Below are experts of layer 5 (counted from 0) of a mixture-of-experts language model. Rows are named router (the router's row for the expert) and show model dimensions 0-223. Each number is 128 + 24 x the weight over its row's rms, rounded and kept within 0 to 255. Numbers have three digits each.
After each expert's rows: "mostly gets" lists some tokens that are sent to it at least half of the time; "gets" lists some tokens that make up at least twice as much of what it gets as of all text. This comes from a sample of Wikipedia text that the model never trained on. Tokens count by the router's weight.

# expert 64
router:092128108117103094157118114132109154132162137123083096161152138103127131155121137179145147131149147146123142152127103147099117089130131072134105153133118129125150129107138077130160162136103118112123098124094136109129105112110142145133090086117145151133105170107149129125163161137120117127140142118107145103142113116139124139094127098155124137118171122111155151090160131150138166146107072113142172136083126112119142124129154141135095143129139136163144050156167113174135125085141120118081136158075141139126145099111126158136141156081105093132114110105103076128146107130076139164160079145116136130112121121127071129121130146146104093126180124103094140147154149140152100169116
mostly gets: "ating", "ising", "ing", "ding", "iving", "ping"
gets: "0", "ing", "9", "1", "8", "7"

# expert 39
router:133163173099130098111164132172114143122127112118114106097110112090135140143137147134194117184141177106113180107080114139152101112122157104170129102125152098103168159116135133133087158109105058118083116114154119117165142107061182123109124120108117095172126116103133119118118118099138112121116121108118142162125153107137142152131131133148125146131161134138124130126151120112088136133109113098122132128099135138120134170132142146131090176124147110106144130154115132141132077116123137157119096137122100148102140110119126106168143122067118076148135107113139120115122100175111117166120090171149146123091132162147153115101144134145128162144137098101124169131162142137087103121119
mostly gets: "year", " season", "Flo", " S", " Season", "conf"
gets: "s", " S", "S", "–", "5", "M"

# expert 91
router:104102159151099111155132116121095147127083112139138120119097119097106141116151132102133088130126133128109125105121136153113127119113135111109125116097096134100172118124138106132121163117114140094148156063141100079159087098074155145172098146102129076114155133132153130119123116125113138115155156125163133108139104130152129137100124096113133155187152062119122114136128149137162146115091130137136172093114128164092154139116158126082099156163131108153167129100114134093136103148122156148078118158090113133120114111134092166172129145160132141144114153146185123131124129158086117123161175124123122143119109131139150122099147130138095145139165138122083122176170117142091090140117
mostly gets: " There", " \"", "ster", " first", "throp", " last"
gets: " \"", "2", "er", "en", "th", "4"

# expert 36
router:105083122116140150142166158130151096131121129137104136125112127095122157136103177098132148129111121108134138169103157169133116141117124125182108106146118153155136122125160086148122136144110117117123117124148105095143108144107139112154134090137121127146183100091173080098136110116126125140152115099122147126102163112143089137147119132127125125105117101132123073114158124154185145189093100140098119099094138140126165169124139128129122099108148111151161090111140123114133133144126163125116123143146143153206170102133143154116156129114104104155142114099134142150097170167125145115154115112104126146098093141129132122165166170127125139173170114091139138157168102096127056130133
mostly gets: " near", " Historic", " London", " Carolina", " Animali", " located"
gets: " in", " of", ":", " from", " on", "″"

# expert 54
router:101134102112103085172115117136127164157131152120119108141148150131091134156149159142148114146152110128125124151090119157114129072087113122132137136149119135140172150090174052120152142109156074114106104118107133118147122118096122135124082103136112130139118182121142119129126104111101131144127144123123166098101128137156138139118161118165132125111156129114162116073179139149112159156091087104180175127093149163131154115143170144153112173141124124137123118138155126122152092128136176125144135157119130119132122125142103118131142115099139110143118135130090093121101143122083144149095135153145139123118096171137109087127107181121101113154147121152091124148170136096136053126111
mostly gets: " century", " million", " York", " mm", "0", " census"
gets: "0", "1", "2", "9", "8", "5"

# expert 60
router:111136089099063085131163137116115113124135113092076135150131136096122147135140144142126148131164140114142136171153125178082105127134125108125146164150133158122150131107178104144142158158140086130074094121127112118092101109081125116112088141132159088134138139147166160120077123133111139123163065153149121107112122095114079113101100128128135125125181117099102157153147134136134159119137114118118168122124113148124135131137134121122083115119146121127136112099153158132133156126131153108133163160114133145162169173114147167140162149080139089110127130139115093137144117139104134142115094180121131145137142117131090082163138153127074131137176122129102134159158162150119123122100
mostly gets: "ated", "ized", "sion", "ted", "ative", "ating"
gets: "ed", "ing", ":", "t", "d", "st"

# expert 62
router:089116142079145113148151078131137144127133116127134158144155074097094142152121137160152156153174139112143121161096142140069090056121111102122113125136154146108188147122155098097094155132133115148110076117162151150115143122146148099116095135136137144134123169138143079126114120113114119118148178067166088154101107092104131099152114066107130160121180134136116092111168154116135131113130076090127117123095142143070181144142122124117115116108134072117142143135129130126148152123096171125116097143149121148151134116146156133124156123123123133130138109112136098104119119134112148121108143143131093114128131152160131108127142144142141134099117109095103123125153156118100126155134
mostly gets: " was", " is", " were", " are", " had", " also"
gets: "s", " was", " is", "ed", " were", "ly"

# expert 48
router:087104109124150161116129116161126116135148097116134106124112097121129183149141157137157092188096149122147140144107125122111092125122128133120134100134088114135157165118112092116133159149132092096170145100154134128082115127105129139185106106103160118175141137077154114141142100116080122148107143087115132136110156153171114159098115088137141143144147158114116135109151134094109138122086139140153135149116129121109174107149120146128100169127145117166166129165127104182144108154119156117111128166118125157136096100162114154111131114082126136144122148125128097083104162144127130122158109114125126156099149138139144147126123122148129138138187086147093115148161089129080064123151
mostly gets: "n", " English", " century", " Russian", " Chinese", " Wi"
gets: "n", "6", "5", "'", "al", "d"

# expert 37
router:097141149070086155128110077117142120114148134104140157091081174144078153136158129103124104113163155104144137139112124127125123119104154092139120161142142161147172127134120122083125157098162128071109131089100141120126112157103153127168128128108153115131142161132143129080146161071063133111179119115092124143123108122156064140134104113123113158110109126117125105128141137137121140118106103120161127072091123116108166158158144112135111138147124089129159124104168158147138120166115125141116112192071099133124129076116176144116126106106112130126135130088131108117122142154112136119129133119116160130132152128150112093121165110131112135122122121123149136153156151106098084118131
mostly gets: "\n", "\",", ".\"", "\"", "\".", " ("
gets: "\n", ",", " (", ".", ")", "\""

# expert 14
router:102116108070152152117135122156131153169117112130135162140127109104106129144140154115140096174145117151106142103096114191101115104110124152148130131146100148110177124124133077124101189146133102135140130106124168116127090110141147113130122153129136124147172166139148128142114095141132107151135155127129118145104124128136157126146082090127118164139194075103093109136140128145113175088109098086124135126132138150016148131129149104165117094102142087125128117148145156087130134118121188118103090141141144159138125100127150150134141132140137127117102130107138126115097143134101168126140152138115116145140125148136128109125108126148163157095136120090110154136183103140115106105112
mostly gets: " was", " is", " were", " he", " are", " had"
gets: " was", " is", " he", " were", " are", " had"